Weights of a small mixture-of-experts language model, trained from scratch on English Wikipedia.
Size: 8 layers, width 192, 23.4M parameters.
Experts: 32 experts in each of 8 layers, 128 ReGLU neurons an expert, 2 picks a token.
Training: a variant of Muon for the experts, 505M tokens, 2035 steps.
Below are experts of layer 4 (counted from 0) of a mixture-of-experts language model. Rows are named router (the router's row for the expert) and show model dimensions 64-127. Each number is 128 + 32 x the weight over its row's rms, rounded and kept within 0 to 255.
After each expert's rows: "mostly gets" lists some tokens that are sent to it at least half of the time. This comes from a sample of Wikipedia text that the model never trained on.

# expert 24
router [ 71 102  67 113 128  93 140 157  96  29  59 199 102 116 144 158 193 129 154 119 140 122 104 146 112 160 133 191 152 139 125 150 137 109 106 133 170  94  76 163  87 150 120 198  78  86 165 133 114 156 160 154  87 113 125 133 125 129 112 154 144  88 101 167]
mostly gets: " his", " its", " their", " her", " him", " they"

# expert 7
router [148 176  71 161 173 124  83  82  60 137 168 113 167 153 157  92 125 135 115 116  86 104 108  96  91 142 181 140 136 111 112 151 143  83 120 150 169 145 128 101 180  97  76 155 156 137 141  78 154 140 152 145 110 146 156 149 118 125 138 151  94 124 147 162]
mostly gets: "=", " Coordinates", " Website", "Scientific", " Location", " Phylum"

# expert 15
router [144 147 140 129 132 161  85 171 166 161 136 157 184  97 189 167 106 112 127 168 123 141 123 158  90  66 105 128 163  85 110 190 165 168  89 134 190 135 100 179 129 151 139  74 115 140 142 103  92 157 103 143 124 177 153 174 129 116  83 147 114  95  87 175]
mostly gets: " ·", ":", "):", " +", " Genus", " Phylum"

# expert 30
router [184 174 100 137 119 111 113 167 184 155 143 191 146 189 155 102 122 111  99 137 126 120 160 144 196 148 100 140 135 108 112  82 107 115 126 116 126  69  89 112 166 123 112 139 195  77 123 115 115 170  98 179 181 170  92 136 155 169 181 155 121 108 121  85]
mostly gets: "–", "°", "″", "′", "/", " $"

# expert 29
router [117  58  92 130 135 100  77 103 122  83 137 172 111 135 140 149 169 141 158 203  97 152 124  94 142 173 173 114 174 109 137 154  96 157 138 130 140 163 126 167 103  84 133 120 135 138 207 113 103 164  98  78 116 124 122 109 157 105 146  99 127 104  95 132]
mostly gets: "9", "8", " century", "0", "7", "6"

# expert 16
router [130 175 143 164 164 126 116 114 178 107 162 116 154 144 104  91 132 108  76 172 130 128 120  97  95  90  95 110 143 109 128 150 107 189 135 142 178  95  86  91 150  76 171 150  76 202 110 148 121 142  88 170  94 144 150  68 111 127 123 101 126 126 118 123]
mostly gets: " \"", " ==", " ===", " (", "===", "=="

# expert 6
router [119  80 157 206 140 120 143 152 118 111  84  95 141 125 133 172 171 121 148 105 106  73 121 130 177  84 119 122 140 141  43 111 144 135 159 175 154 172 157  94 111 140 129 130 141  73 112 111 116 128 130 105  70  60 162 139 114  95  58  96 104  92 141 124]
mostly gets: ")", "%", "]", "\"", ".)", " km"

# expert 19
router [ 85 132 126  95  59 185 159  55 117 134 129 110 164 123 113 144 168 163 115 134 116 148 152 182 162 145 125 170 138 117 109 107 112 179  88 142 116 147  78 145 100 130  90 174 102 100 133 166 104 153 152  88 144 153 119  97 181 152 118 168 109  91 111 175]
mostly gets: " British", " Chinese", " European", " Democratic", " northern", " African"

# expert 27
router [119 142 152 232 186 166 149 107 144 134  92 147  87 112 152 128 172 124 150  80 137  83 108 157 146 132 126 109 145 145 146 131 158 138 112 174 112 130 147 147 107 159 138 155 198  69 159 135 153  98 121 105 143 113 107 129 144  67  94 118  95  95 143 105]
mostly gets: " JPL", "ST", " TV", " Apps", " %", " UTC"

# expert 14
router [ 84 156  95 133 112 124 136 120 118  85 161 139 101 138 149 177 101 127 193  76 111 141 160 138  97 149  79  67  76 160  68  95 180 137 119 124 135 213 134 108 140 126 100 145 138  89 132 139 153 147 125  74 118 173 134 189  75 143  50  75 129  84 123 153]
mostly gets: " January", " July", " December", " November", " October", " September"

# expert 18
router [153 131 135  94 169  85 125 173 158 156  90 179 105 136 158 154 150 130 159 100 165  70 127  81 193 150 144 105 169 125 134 170 116  99 128 147 148 135 143 130 106 135  95  64 162 118  93 157 118 132 186  95 150 121 162 133 123 120 140 138 139 104 172  74]
mostly gets: "sq", " success", "ract", " exp", " pot", " Loss"

# expert 17
router [181 146 121 123 111  95  98 169 142 182 101  75 126 117 186 129 119 159 193 102 111 103 160 111 101 123  97 194 172 120  78 123 167  87 121  57 137 177 118 108 134 173  96 144  77 140  95  83  89 142 146 113 143 146 163 178 134 173 149 121 123 105  93 132]
mostly gets: "\n", "|---|---|---|---", "====", " =", "==", "==="